Experts of a small language model: a softmax router, a variant of Adam for the experts.
Below are experts of layer 4 (counted from 0) of a mixture-of-experts language model. Rows are named router (the router's row for the expert), gate (a neuron's input weights, with its number), up (a neuron's input weights, with its number) and show model dimensions 0-127. Each number is 128 + 24 x the weight over its row's rms, rounded and kept within 0 to 255.
Before each expert's rows: "mostly gets" lists some tokens that are sent to it at least half of the time. This comes from a sample of Wikipedia text that the model never trained on.

# expert 143
mostly gets: "bul", "ı", "Em", "Sar", "Kh", "Del"
router [135 144 107 116  66 135 168 104  82 145 114 161  71 148 123 133 160 139 113 120 144 131 137 123 219 144 102 117 109 135 136 139 165 118 105 100 158 136 139 154 138 116 110 117 107 117 167 127 110 175  93 128 116 108 101 123 108  96 129 153 109 103 146 107 139 151 149  96 116 126 120 145 125 150 138  82 125 120 112 100 136 138  67 109 119 143 114 116 107 114 168 134 148 133 146 176 116 107 110 155 123 127 131 139 143 120 105 149 122  77 106 121 132 160  94 129 159 153 145 122 150  98  94 136 109 127 120  90]
gate0 [108 117  91 119 108 113 102 131 145 155 134 146  90 156 127 138 177 168 166 107 152  97 174 109 117 135 121 153 109 158 122 156 146 111 108 134 132 127 121 135 116 164 136 123 100 160 135 140 129 104 133  99 130  94 118 136 124 137 126 121 114 182 118  98 157 137 119 163 112 110 121 114 137  89 135 132 147 136 123 121 150 129 141 127 171 163 106  70  67 179 114 137  95 138 135 139  57 104 112 138 123 132 125 130 128 143 161 129 124 100  66 156 181 165 124 129 141 145 123 106 125 155 150 133 125 169 107 113]
up0 [120 119 111 133 113 116 133 176 153 158 139 108  82 133 103  97 124 152 165  55  85 132 167 126 102 121 107 145 115 102 145 125 163 131 123 146 152 121 121 125 121 160 151 150  82 154 101 117 157 100 172 127  88 121 141 119  92 136 132 148 119 132 116 140 125 179 130 154 126 135 123 134  88 153 113 122 169 120 153 163 160 125 126 131 116 121 112 107  61 115 127 114 135  90 135  92  95 104 103 143 128 102 127 103 101 131 172 137 108 162 112 164  83 117  91 131 103 131  97 101 136 139 135 112 130 121 146 107]
gate1 [129 119  98 153  73 115 172  98  92  99 100 134  72 126 122 123 153 146 112 135 145 161 118 114 155 128 146 109 110 155  79 133 138 135  79 109 153 128  88 117 117 108 125 109 136 181 130 135 155 118 152 156 112  96 103 144 108 127 152 138 107  98 111 192 139  93 151 143 154 135 127 147 157 172 122 112 131 153 127 117 109 113 122 130 126 124 130 140 120 136 134  99 129 132 117 157  86  92 104 101 122 137 182 144 127 124 120 132 161 130 125 140  76  98  96 113 170 150 135 124  92 155 152 112  96  94 158 126]
up1 [123 129 133 137 184 103 112 121 130 116 118 133 107  91 115 120 164 125 134 108 113 152 125 176 125 162 146 132 130 143  61 155 112 170 111 112 118 123 109 125 136 157 147 111 122  97  82  84 108  91 136 128 130  93 148 130 138 125 112  80 107 174 104 101 140  84 101 127 165 146 140 121 129 138 125 148 133 125  89 145 111 141 154  88 112 139  97 146 102 154 170 103 124 172  99 124 122 180 132 146 167 124 164 149 165 105 125 107 131 144 128  99 157 138  93 142 182  99 134 118 116 134 110 133 156 121 115 144]
gate2 [102 130 113  94 129 199 172 123  68 151 129 136 114 149 120 117 115 113 169 170 140  99 158 149 164 143 101 171 118 132 126 162  97 123 136 110 174 126 155 155 151  94 155 147 143 147 154 108 124 142  81 108 132 119 134 122 133 120  94  89 128 125 111 131 126 142 140 106 123 141 140 138 136  89 116 159 121  89  98 115 144 119 100 142 116 128  98 109 159  90 142 147 149 100 100 123 147 135 131 121 124 111 128 137  98 157  75 167 151 110  77 148 182 130 157 141 105 151 124 122 131 126 120 112 136 116 107 166]
up2 [118 123 103 139 152 120 160 133  89 114  95 138 118  86 130 150 107 148 119 139 147 113 137 145 133 156 100 101 136 175 147 119 152 116  98 105  94 130 113 115 116 119 169 142 108 119 124  85 145 111 107 146 142  83  69 144 111 112 121  93 142 120 142 114 128 141 101 130 139 100  89 149 130 125 181  82 125 117 134 144  78 114 129  99 132 104 120 151 110 135 140 135 170 113  66 123 160 139 130 136 124  76 175  62 123 114  84 127 145 143 139 131 106 128 138 128 128 133 116 112 164 107 127 185 124 127 165 129]
gate3 [103 107 159 136 131 140 119 123 147 121 110 128 150 145 131 159 104  95  99  98 146 129 112 145 128 149 130 129 117 137 126 131 123 134 112 121 106  81 111 158 109  84 155 130 114 161 160 141  63 148 151 165 131 116 130  89  65  91 119 148  85 155 155  93 175 122 151 129 111  98  83 143 119 115 148 116 156 145 128 107  81 152 108 128 121 123 109 126  96 168 165 102 101 127 123 135 128 115 109 110 103 133 151 134 136 123  82 104 154 118  89 109 159 123 113 136 118 141 107 193 179 150 140 123 105 142 113 110]
up3 [122  90 175 157 126 100 112 117  90  97 147 130 122 137  75 135 112 126 122 117 165 129 163 160 124 109 115  76 141 135 153 128 128 127 126 107 110 155 151  74  94 122 180 150  84 127 147 135 116 106 166 153 135  95 149 151 125 134 123 120 168  95 147 115 102 166 136 156 105 141  96 137 126  94 110 142 106 144  89 113  85 130 140 121 149 138 119 156 142 123 152 113 156  83 126 141 156 150  83 137 124 123 184 127 171 157 164 124 130 108 144 157 116 112 127 112  99 139 115 148 131 120 146 106 139 133 181 137]
gate4 [138  87 148 116  66 137 102 103 115 136 147 106 138 166 122 171 147 108 168 145  95 100 155  83 155 106 128 140 136 101 140 101 139 138 136 154 152 155 114 155  98 135 122 132 114 145 138 104 132 129 116 127 143 107  45  89  61 133 127 125 134 116 163 130 144 124 126 117 110 134 114 152 121 119 128 111 132 200  70 153 158 126 122 185 109 141 148 137 105 136 120 109 137  92 144 132 107 153 127 137 136 122 166 126 124 154 142 137 172 139 115 108 111 150  94 112  94 146 138 126 150 132 137 137 108 138 117 101]
up4 [135 156 120 104 132 128 164 145 142 112 159 172 152 134 113 120 108 137 136 112 121 144 125 160  83 168 114 126 141 116 128 165 112 128 118 109 132  77 149  95 143 131 144 138 107 131 101 137 104 135 136 162 128 150 186 128 153  82 161 131 136 164 118 109 121  84 102 131 183 120 105 163 117 128 101 142 116 151 170 139  79 121 145 147 131 107 142  96 148 180 103  81 112 140 142 123 172 141 114  98 156 132 133  96 117 122 127 113 101 125  94 151 134 132 171 116 133  97 110 129  87 159 137 147 160 125 127 181]
gate5 [119 128 127 148 113 142 151 127 153 116 136 143  93 127  94 141 102 151 138 106 104 127 115 142 152 140 136  82 159 121 113  95 126 154  94 127 164 134 162 167 168 100 112 104 130 169 141 101  99 115  84 142 141 118 110 106 160 128 152 138  69 131 125 146 109 146 156 111  98 107 127 129 138 119  91 154  89 157  72  97 150 110 118 140 101 163 109 104 135 106  74 132 119  75 149 129 107 133 126 136 126 129 112 165 165  82  96 116  89 157 169 140 132 180 137 129 111 155 127 121 122 152 159 139 139 124 121 135]
up5 [128 111  97 106 128 134 104 144 114 129 137 112 171 167 172 117 132 123  95 165 153 126 158 131 114 113 137 157 102 130 173 178 144  98 138 139 146 132 129 127  94 106 144 121 125  73 123 164 131 169 158 133 127 180 120 145 104 182 131 121 139 115 104 107 122 100 103 169 154 171 118  93 132 137 146 118 158  74 130 141 127 162 170 117 169 108 144 138 116 158 107 110 129 177 123 115 149  99 135 126 133 144 136 113 118 154 158 131 140 111  95 124 171 122 138 107 120 101 121 157 128  73 137  89 147 114 142 132]
gate6 [117 158  89 132  98 108 123 157  80 130 178 146 155 151 135 147 139 134 122 143 147 128 117  87 148 158  71 117 103 155 129 109 150 120 144 124 152 128 133 130 117 131 111 103  90 134 110 106 137 149 114 133 117 135 124 139 106 133 133 191 124  76  98 118 114  98 164 107 138 141 132 119  78 151 129  79 134 166 129 116 114 130 118 104 127 164 126 142 143 132 128  99 148 122 133 115  94  77 124 142 103 172 119 106  93 144 104 116 120 118  93  96 153 175 107 126 186 111 172 126 120 109 101 131  97 133  86 147]
up6 [132 140 132 151 134 153 133 132 151 129 149 140 162 150 149  97 138 145 150 119  97 121 113 146 128 134 128 157 118  97 145 114 105  99 169 113 149 143 100 129 108 124 128  91 151 120 134 138 119 146 163 104 155 159 137 142 123 118  86  72 158 116 184 121 129 150 155 160 116 166 178 143 153 127 146 156 146 119 139  64 103 166 137 127 108 110 137  99 121  91 143 157  69 151 160 138 114 162 147 128  98 133  95 147 107 165 152 116 128 103  79 121 143 119 153 132 140  91 101 120  77 145  96 126 161 146 123 136]
gate7 [121 138 121 158 102 114 141 157 152 120  97 132 107 131  93 112 163 130 154 139 122 144 104 111 162 128 157  90 115 122 144 112 179  97 131 154 157 107 127 133 114  90  93 144 141 148 136 148 115 127 102 135 152 148 126 107 149 127 170 137 137 139 111  95 139  92 133 143 134 113 121 118 143 122  83 136  85 140 123 183 138 126 127  95 189 145 127  92  73 122 119 139  91 105 172  98 126 142  97 160  95 110 167 170 103 122 148 117 125 120  98  96 158 150 138 131 112 108 121 144 127  84 146  98 186 145 149 114]
up7 [156 122 128 110 120 131 179 131  92 129 119 187 117  91 137  79 116 112 134 155 145 136 167 106 119 123 112 111 127 181 139 103 120 107 103 122 136 155 170 138  98  94 154 122 147 177 132  90 148 118 138 120 134 145 123 154 126 158 133 145 156 156 113 107 137 160 167 143 109 137 144 140 162 145 108 139 105 143 115 119 100 131 116 132 141 134 127 174 127 144 157 113  91 159 147 121 135 178 153 137 114 113 120 163 148 147  36 110 166 176 113 151 136 140 133  86 110 132 141 129 100 134 130 132 135 108 141 138]
gate8 [182 128 118 153 150  98 127  95 124 152 112 171  82 161 117 118 176 138 120 150 143 106 135  99 151 136 128 117 128 134 157 152 162  92 149 115 140 123 156 113 165 104 149 115 133 113 158  99 145 157 117  97 108 118 108 109  79 143 143 171 194 123 167 128 141 115  89 140 117 153 101 112 130  97 190 123 151 100 132 149 163 128 119 109 148 138 136  96 109  81 121 129 195 112 125 131 114 118 129  81 140 139 145 142 109 137 101 122 117 142 121 128 110 104 134 151 124 132 103 143 100 131 141 123  98 106 161 138]
up8 [141 161 155 120 130  79  98 105 102 124 134 168  91 114 142 146 159 124  99 150 135 161 152  62 150 102 115 126 133 154 156 115 106 129 142 146 111 165 139  92 172  93 114 126 107 127 158 108 158 162 126 107 110 111 122 126 154 105 147 131 175  96 146 111 153 144  73 105 162 151 118 111 141 129 153 172 145 112 133 166 164  83 114  99 150 121 150  99 114 120 124 119 196 143 143 132 141 157 133  78 138 133 118 120 129 110 123 145 131 132 171 147 118 144 119 120 140 123 129 106 141 140 139 123 115  97 146 172]
gate9 [123 105 172 108 136 161 133 132  95 138 136 166  71 112  90 125 146 139  81 138 153 110 121 108  70 102 139 130 154 140 136 159 116 113  91 118  93 102 147 135 105 144 105 104 134 112 111 166 102 113 117 134 141 150  99 138  90  73 146 147 115 143 141 109  90 111 111 134  95 119 160 142 136 143 120  95  91 126 118 140 144 119 122 132 134 147  97 110 114 154 141 171 107 119 128 110  55  92 157 145 136 145 109 128 115 107 141 144 132 118  76 113 171 138 153  93 129  98  90 131  82 136 141 122 130 111 153 125]
up9 [148 110 159 119  87  75 162 124 115 111  91 151 113 118 136 149 137 137  84 142 119 114  83 124 137 133 175 130 150 149 115 155 115 130 143 118 123  78 140 156 127 125  76 115 113 111 121 131 121 118 120 156 124 167 141 101 145 108 121 171 143 171 109 161 116 143 121 110  93 173 134 124 107 151 121 115 139 128 151 134 167 100 108 158 129 167 137  78  98 102 156 108  96  94 169 108 104 111 134 135 125 113 138 116 117  99 111 128  95  90 131 100 120 103  93 101  76  90  97 119 120 113 116 119 158 112 106 154]
gate10 [123 157 157  68 151 148 136 134 106 146 139 113 118 127 160 119 108 107 136 136 128 125 137 134 103 124 106 134 103 123 126 165 134 134 113 146 162 133 100 182 151  98 143 136 134 134 155 145 106 151 110 147 145 160 114 114 130 129 168 143 150 142 130 136 130  93 126 164 144 164 121 131 127 133 100 108 131 137  56 144 144 139 108 106 106 174 102  70 127 119 137  89 130 141  96 150 115  69 144 164 117 151 143 150 112  66 107 139 138 116 136 133 147  89 145 112 181  98  95 145 106 115 164 170 125 100 152 136]
up10 [106 103 204 152 116 115 126 134 125 126 105 141  89 166 102 157 123 138 119 100 153 148 142 139 118 145 142 119 141 134 133 101 120  68 148 112  90  87 134 124 140 122 137  92 123 140 134 128  93 128 158 143 116 104 116 141 125 131 116 148 104 146 117  77 119 125  99 133  82  96 150 137 111 136 117 161 132 179 118 138 114 174 117 131 185  85 107 137 104  95  61 127 136 148 125 140 134 153  83 136 109 141 137 161 130 156 174  91 138 137 116 131 142 145 149 120 116 149 129 163 103  85 136 137 111 133  94 121]
gate11 [152 131  79 169 122 141 129  85 153 153 133 124  77 145 157 129 102 124 142 121 129 124 125 120 170 159 143 120 151 138 114 109 158 156 105 109 159 127  97 121 168 100 121 126  90  76  90 115 106 151 142 132 134 101 119 128 140 147 142 162 149 142 153 146 154 124 157 103 133 129 127 156 124 146 132 109 103 130 119 135 116 139 168 135  98 156 141 168 132 142 131 130 152 146 143 129  98 103 109 131 123 103 135 122 177 147 150 125  81 102 129 155 124 141 117 124 154 113 161 116  95  71 141  94  75 172 190  99]
up11 [ 87 139  92  76 146 115 114  99 179 114 161 116 116  94  90 166 103  93  95 133 124 120  93 111  92 125  90 130 100 131 136 149 101 134 152  80 141 154 156 111 127  96 133 121 119 134 172 150 134 158 165 120 138  97  64 158 153 137  92 155 124 117 116  93 109 117  99 144 118 130 155 130 149 118 112 134 136 107 136 134 140 117 153 161 194 134 112  93 148 134 142 104 154 153 143 152 122 107 112 159 129 121 153 139 136 115 113 133 102 106 156  85  93 138 125 124 146 161 137 131 143 154 139 135 146 114  91 139]
gate12 [152 144 151 131  98 133 135 117  87 109 120 137  93 102  84 126 188 167 103 141 147 121 120 129 135 132 167 128 130 156 125  93 147  94 107 139 130 115 141 132 125 131 130 110  94 120  96 183 107 153 144 128 109  67  97 140 137 135 129 127 155 140  93 104 112 128 155  94 124 106 160 111 152 145 101 124 119 100 115  90 110 129  73 133 146 116  82 151 113 149 106 142 155 124 120 154 130  95 123 114  96 121 153 141 150 117 136 154  75  86 111  84 124 165 152 128 131 160 130 136 113 127 132  99 191 144 114 100]
up12 [161 156 121 140 103 153 124  80 121 154 141 161  95 114 120 133 134 147 106 179 143 121 123 130  96 124 148 155  99 141 159 122 112 128 100 126 121 123 126 153 137 148 140 152  97 127  89 166 133 106 138 118  89 122 114 137 173 125 126 147 119 117  97 133 130  87 170 142 123 118 121 127 175 144 113 119 129 119 116 116 111 121  97  76 151 138 101 139 127 169 126 153 153 123 164 136 123 139 140 118  86 136 175 108 164 104  86 107 103  84 140 126  99 127 152  95 134 167 217 125 100 115 129 159 137  99 105 135]
gate13 [128 133  61 151 102  95 131 139  87 157 135 126 104 160 107 141 125 151  82 135 170 141 116 130 156 127 176 102 158 143  80 115 192 141 108 159  98 147 152 147 122 146 138 131 113 125 162 132 121 148 123 131 127 108 176 135 141 122 161 166 141 119 123 107 135 139 136 116 114  74 133 170 150 138 127 112 130 144 108 125 144 111  75 156 136 145 124  99 141 107  90 127 140 149 156 148 143 173 133 110 155 105 126 199  97  84 136 128 136 126 168 125 124 117 129 137 120 148 125 130 115 133 157 112 116 149 132  89]
up13 [131 132 110 136 115 128 137 117 118 155 125 133 163 124 127 110 125 156 118 124 151 105 157 144 123 127 169 101 150 162  63 125 129 151 130 141 101 131 141 147  72  95 173  97 166 134 121  97 109 157 146 116 121 108 170 144 117  60  97 140  83 103  97 127 146 159  99 125 134 108 186 163 122 117 111 155 118 112 149 116 164 107 150 171 125  86 121 127  75 136 121 129 114  93 152 131 146 154  98 111 155 123  76 167 130 114 118 123 140 115 136 114 118  76 128 143 120 149 114 136  99 117 131 143 142 142 124 115]
gate14 [112 148 108 140 129 166 115 138 141 182  81 136 143 141 147 105 184 184 190 129  91 107 114 148 106 141 129 115 139 131 110 122 157 153 142 155 136 131 140 131 162 120 140 109 146 123 121 107 152 165 113 121 123 104 130 120 174 104 102 126 106 128 114 108 116 128 134 125 138 115 139 148 116 128  95 144 127 157 143  88  93 111  89  95 110 168 118 118 149 133 142 123 159  81 181 129 162 131 132 144 133 152 134 125 148  98 104 155 106 105 135 132 168  79 112 105 122 124 151 115  88  99 107 163 182 103 126 158]
up14 [147 125 118  84 158 100 132 109 159 111 157 135 105 101 101 166  94 121 110 144 163 142 150 130 120 106 129 172 134 109 130 144 144 101 135 118 107  97 139 128 142 160 120 152  74 167 116 123 115 101 133 131 146 104 121  98  89 161 144 134 135 138 182 162 150 128 135 137 109 120 135 127 144 128 164  76 138  98 119 144 134 136 101 138 176 133 125 140 137 123  98 114 132 149  93 112  87 121 145 145 146 165 159 134 138 124 165  97 131 181 172 119 130 124  87 165 139 115  89 176 167 177 134 123 116 122  99 129]
gate15 [125 166 127 107  73 104 103 166 128 136 133 140 147 134 122 134 151 119 143 155  84 150 135 124 127 134  90  99 133 116 164 109 108 148 112 126 131 120 110 115 147 128 147 133 113  99  57 113 122 156 116 117 117 155 173 104 126 115 112 116 126 149 156 118 107 136 152 126 171 133 127 171  97 148  82 153 117 129 111 115 140 107 122 124  83 130 120 108 111 155 130  91 115 124 168 169 164 125 113 129 107  88  94 155 117 104  91 160 144  82  94 138 146 120  80 144 148 152 159 138 114  76 127 156 120  88  98 122]
up15 [115 145 129 133 159 142 145 121 120 170  87 115 116  98 175 110 158 161 120 141 100 114 148 123 165 128 164 158 130 136  92 125 110 148 129 166 129 123 118 133 118 101 104 121 104 124 140 158 121 120 133 159 155 111 132 109 135 110  94 100 126 116 140 100 118 129  79 149 167 106 121 123 127  81 117 156 146 116 131 136 143 124 148 139  92 162 114 142 129 160 135 149  89 127 166 126 118 112 130 134 166 133 115  93 164 154 138 133 102  91 143  76 154  94 176 125 188 122 120 151 100 118 152 160 188 136  93 171]
gate16 [139 161 126 134 111 127 162  93 154 139 102 142 101 129 107 162 155  94 176 103 156 141 124 107 111 112 175  92 147 153 130 153 107 102 106  99 112 127 135 150 114 157 148 139 107 167 114 139  98 137 116 121 113 122 129 107 117 136 147 157 134 165 106 111 126 149 132  91 110 128  99 153 181 128  81 112 125 136 100 114 134 140  71 143 126 164 113 118  89 147 143 124 167  84 113 131 142 118  94 178  88 130 163 105 171 107 139  97 125 104 103 160 106  91 154 138 118 131 163 124 135 152 125 122  83 133 108 113]
up16 [153 141 117 143  98 120 102  81  74  95 122 161 154 104 132 136 128 123 118 126 119 126 162 114 133 111 156 137 116 140 153 104  89 157 146 113 136 114 142 135 126  91 126  98 162  73 121 179 138 120  97  98 123 134 129 162  99 106 162 103 130 130 100  86 170  87 143 127 103 125 110 106 113 100 136 123 139  74 186  96 132 151 130 143  83 125 166 171  99 128 143 144 104 154 134 151 128 124 126 134 113 119  98 122  86 134 151 160 153 102 153 112  97 119 132  91 120 144 135 154 118 152  98 113 128 160 148 137]
gate17 [159 137 162 110  88 126 127  96 103 101 138  94 143 150 125 122 106 102 138 162  94 120 144 141 134 144 137 136 139 141 109  81 175 129 156 128 138 160 124 129 170 100 146 167  91 137 136 104 163 169  94 148 148 125 141 150 121 123 135 206 174 118 125 128 115 107 139 102 127 140 144 126 121 106 110 144 123 156 146 127  99 100  97 117 154 171 119 117 144 113 110 146 166 110 167 137 106 126 165 176 123 163 150 160 152 116 128 136 106 105 163 149  94 134 163 119 130 111 150 121 180 107 141 155 107 104 149 127]
up17 [102 138  99 139 111 112 125  82 148 104 130 141  98  84 111 158 113 139 145 118 133 104  85 107 123  91 128 146 175 151 156 127 162  96 156 110  86 104 125 100  98 143  80 113  75 106 135 126 145 159 131 101 168 162 126 114  77 125 100 166 164 150 146 124 147 145 130 159 126 123 148 127 125 123 122 134 113 139 121 119 106 128 111 132 142 149 137 120 119 148 187 126 118 113 158 118 136 137 134 188  96 101 130 136  88 164 117 120 123 137  93 161 160 178 142  89 133 153 112 106 158 134 109 126 122  92 143 122]
gate18 [158  98 152 135 169 143 101 165 196 130 142 192 117 153 138 133 124 119 123 137  92 112 143 137 108 143 103 139  93 130 133 134  80 149 122 115 128 124 129 136 143 133  88 107 115 134 132 149 130 123 128 106 122 118 136  76 147 155 193 155 106 137 118 117 156 141 117 139 152 111 123  92 159 124 153 122 130 137 128 136 140 179  80 136 164 138 133 118 111 133 142  87 180 123 108 151 121 135 120 135 153 101 107  80 120 122 145 129 144 131 137 164 202 123 120 118 119 140 153 110  77  95 153 158 151 140 135 130]
up18 [ 96  76 128 111  90  94 113  81 134 112 153 153 126 110 106 182 170 133  90 131 144 159 144 132 132 140 169  98 128 114 177 123  92 132 106 126 131 149 120 116 135 101 112  85  76 148 161 137 142 112 127 149 111 148  95 129 144 133 149  95 189  91 120 129 143 110 132 162 107 112 133 123 118  81 136 137 148 115 118 171 119 127 136 174 121 119 128 131 115 133 134 134  98 155 138 147 129 118  84 122 122 137 127 108 139 118 168 136 138  91 147 161 109 163 148 109 185 101 135 158 117  99 126 119 130 145 153 162]
gate19 [156 112 134 126 127 110 134 144  84 115 143 100 120 143 136 151 146 156 132 117 125 122 129 119 134  98  92 157 119 109  92 121 167 103 124 132 140 136 157 119 159 121 107 126 129 121 128  80 129 175  72 114 126  94 101 143  80 108  77  90 131 174 208 164 132  97 164 114 107  88 115 146 105 118 168 115  61 121 155  68 126 146 111 118 132  92 153 120 125 139 142 108 136 110 127 145 151 103 128 137 139 137 166 104 167 136 127 141 127 123 141 131 118 112 109 118 136 163 121 144 119 116 139 135 150 134 131  92]
up19 [121 152 122 153 118 127 109 112 140 120 105 100 103 123 121 129  92  89 159  88 111 140 118 138 117 127 123 122  89 154 145 133 139 123  98 129  61 143 126  93  94 130 187 123 126 149 157 111 103 140 147 126 120 128 123 159 120 166 116 153 140 147 150 125 140  70 108 138 157 133 155 175 126 128  93 181  81 149  87 193 132 138 140 134 134 125 125 109 140 166 132  99  97 134 133 123 137 108 143 140 145 122 148 158 136 140  86 119 153 143  60 178 117 108 141 105 131 150 115 146 142 103 122  85 131 122 122 127]
gate20 [125 152 121  82 142 106 134 101 110 165  95 137  93 149 120 107 142 156 137 143 171 107 112 152 145 175 180  96 134 132 113 119 169  86 111 151 129 116 139 182 147 135 119 152 131 109 156 144 136  80 157 138 124 163 142  90  98  89 149 146 132 159 120 109 108 100 162 144 114 136 140 117  77 143 127  95 152 126 137 143 131 135 114 117 138  78  99 102 115  95 104 163 154  95 177 117 128 128  92  91 147 139 128 163 130 100  94 156 122 108  89 137 135 135 125 154 152 130 111 121 124 126 105 118 121 108 115 157]
up20 [140 133  99 162 155 143 103 193 139 128 100 144 105 169 118 136 152 148 151  81 176 122 124 136 144 152 107  99  83 141 162 138 149 146 142  92 118 103 131 114 108 108 146 129  78 134  90 137 123 118 115 145 133 117 119  94 154 117 103 127 128 139 106 136 138 121 163 119 138 142 166 140 147 148 140 146 125 144 117 132 138 118 101  90 162  66 142 182  83 146 135 124 107 152 160 145 124 131 130 148 167 165 136 158 130  98 148 107 115 111 159  91 141 111 139 106 107 137 142 142  98 120 134 192 169 115 144 129]
gate21 [150 125 128 139 131 115 131 134  87 114  80 139 132 102 106 151 123 135  96 127 149 117  91 125 126 107 122 143 121 134 111 152 110 131 113 153 146  95 140 144  99  79  99 138 118  90 175 111 148 115 125 123  92 141 128 106 100  95 129 168 124 117  92 100 135 148 141 140 109 136 141  95  63 129 152 108 108 132 151  85 179 112  86 140  80 133 160 154  74 113 125 117 100 141 164 152 139 107  87 144  96 100  79 100  92 139 124 142 126 136 151 116 138 150 148 140 115 170 134 126 135  94  89 122 161 145 138 119]
up21 [135 111  97  98 157 126 127 101  88 119 126 120 136 114 184 150 157 163  96 174 132 177 107 109 109 116  94 171 123 164 121 108 118 112 100 142 145 121 132 166 136 111 158 132 140 105 118 131 138 142  74 102 144 126  46 133 128 102 118 126  63 115 117 128 101 117 148 104 145 143 113 140 109 130 131  86 107 127 121  98 136 102 125 131 113 126 136 135 130 115 127 186 136 146 152 139 140 125 121 152  96 153  95  91  87 118 110 177 145 133  97 110 124 142 136 109 119 119 106 101 129 135 157  97 118 141 175 128]
gate22 [136 129 174 133  88 148 134  96  41 122 100 138 133  94 106 166 100 126  92 114 162 125 166  95 105 147 103 149 141 147 139 151 143 119 149 101  92 142 112 141 130 106 114 141 147 157 130 169 139 126 103 119 114 160 141 136 150 101  88 141 102 109 120 139 114 137 117 116 168 143 147 127 125 118 124  98 122 100  88 117 134 123  99 150 138 160 125 110  94 164 120 140 110 148 147 164 128 119 122 151 146 145 105 124 180 158 130 133 171 133 118 118 149 102  80 132 156 108 159  88 125 127  89 132 114 165 166 103]
up22 [126  86 101  79 104 103 127 104 113 145 132 136 148 108 130 133 139 101 128 125 110 102 128  92 106 142 108 158 174 159 172 103 157 153 164 134 139 136 127 123 124 137 135 137 140 172  93 108 103 125 179 121 125 144 117 112 124  98 108 112 136 142 118 132  92 126 124 151 133 129 181  72 108  89 142  88 145 105 126 139  80 169 109 109 120 130 122 115 153  98 104 120 126 115 175 149 118 160 117 179 150 126 122  94 128 154 109 151 111 111 174 145 117 138  63 134  94 126 104 113 112 114 120 150 148 164 110 112]
gate23 [131 118 139  93 154  89 114 186 164 210 158 153 106 151 119 126 111 115 160 135 154 120  95 177 157 137  98 161 111 119 111 145 126  91  79 142  92 149 138 118 139 112 142 130 134 110 171 139 132 104  94 120 120 147  88 125  94 164 119 126 138 162 133  98 182 123 147 142 111 103 162 135 142 148 154 124 115 144 146 114 131 166 129 107 126 134 155 145 141 128 137 163 111 147 125 151 113 127  96 120 132 101  98 118  89 124 139 127 138  85 111 185 100 124 151 120 114 116 119 179 119 113 140 137 107 118 129 125]
up23 [104 118 104 116 141 143  94 128 135 135  90 105  73 124 141 136 110 163 139 133 155 159 114  73 128 147 210 145 113 130 106 145 115 112 154 133 116 162  92 148 139 141 133 136 131 101 143 119 139 101 120 137 149  98 127 160 129 102  98 123 122 150 111 133 131  81 114 125 111 126 138 114 141 161 148 149 108 150 158 137 117 141 116 169 134  68 144 143 114 135 161 161 170 127 124 137 109  97 156 153 137  78 134 136 108 125 114 103 101 102 117 154 112  67  92  89 129 137 120 101 161 114 110 101 160  91 111 134]
gate24 [151 113 163  71  64 138 113 137 128 131 129 157 141 126 155 125 126 100 100 112 109 119 118 110 134 134 102 126 124 115 115 107 120 134 134 160 145 120 151 124 117 133 150 116 150 102 144 150  94 139 119 145  76 115 128  99 123 167 132 101  84 137  88 155 135 121 107 150 126 145 126 140 131 125 175 120  95 104 123 132 144 121 100  88 162 127 147 171 131  96  93 150 182 162 178 149  99 127 182 113 184 129 148  82 134 136 101 138 113 106 156 164 126 162 135 112 127 119 135 116  91 119 175 100 132 115 149 129]
up24 [118 135 160 136 146 143 162 120  97 111  99 129 139 132 117 108 137  64 149 168 136 124 162 131 117 102 140  92  68 115 115 110 140 113 136 135 107 144 118 142 114 132 135 104  83 181 124 151 122 120 155 141 110 113 134 131  89 122 173 150 159 123 149 107 118 116 143 104 131 132  82 165 124 103 138 126 152 183 117 102 139 156 140 129 119 116 118 110 112 130 124  83 108 152  96 121 116 104  57 109 128 151 149 158 119 125 209  93 165 138 102 104 140 123 159 117 133 123 156 148 132 112 120  99 122 119 113 106]
gate25 [125  83  52 130 125 163 140 158 106 154 155 110 127 132 156 119  86 156 142  98 125 136 139 135 139 109  95 110 114 135 105 115 157 141 139 137 179 142  96 152 144 152 122 101 167 146 114 126 114 149 107 119 128 124 150 136 112 136 134 147  67 123 130 154 161 115 172 133 109 123  99 168 126 168 143 137 106 129 152 107 144 147 108 162  92 110  74 131 101 122 128 126 183 116  96 109 132 104  87 115 158 176 121 131 100 138 125 160 151 131 137  86 118 134 138 135 123 126 124 122 167 130 132 109  98 146 106  80]
up25 [142 133  94 111 103  54 173 128 117 132 117 133 135 136 158  92  90 130  87 119 115 133 115 157 161 151 110 136 127 133 144 114 154 175 144 117 148 146 142 145 133  93 167 120 123 116 112 121 147 178  98 115  80 182 130 143  84 165 108 134 104 118 131 145 133 149 112 145 115 130 132 116  94 145  93 114 149 107 151  69 143 135  82 171 112 145 106 126 112 163 100 141 111  66 149 148 166 134 129 131 138 125 139 137 142 143 137 152 122 112  72 160 122 143 114 131 153 139 160 118 129 125 107 136 116 146 120 121]
gate26 [145  92 133 138 113 185 145 124  82 143 147 164 134  97 178 113 163 159  99 138 122 121 107 100 121 143  69 100 183 135 102  99 115 155 119 103 136 128  93 147 102 141 134 131 114 126 130 116 106 104 109 100 151 115 134 108  68 100 125 120 142 134 135 159 164  84 153 143 108 151 146 164  94 146 120  89 122 125 113 128 110 156 107  98  99 174 128 140 101 111 146 117 182 120 128 147 120  97 105 161 124 103 112 155 130 126 124 120 132 121 113 141 116 119 115 151 104 148 175 125 126 110 109 171 102 106 108 112]
up26 [139 146 117 144  93 141 120 109 115 109  81 145 140 150 134 172 132 172 111 160  76 132 143 151  60 101 136 163  91 123 162 113 147 134 152 111 119 136 133 127 102 119 114 133 113 111  93 135 124 116 160 150 121 117 121 130 121 137 163 100 147  86 129 112 161 106  88 152  92 150  87 107 172 111 170 140 164 133 142 128 130  99 136 133  94 125 117  92 149  99 120 140 153 123 101  86 140 149 139 109  75 103 114 127 139 120 159 151 108 139 126 127 115 111 152 128 148 160  96 164 117 145 172 137 164 103  91 126]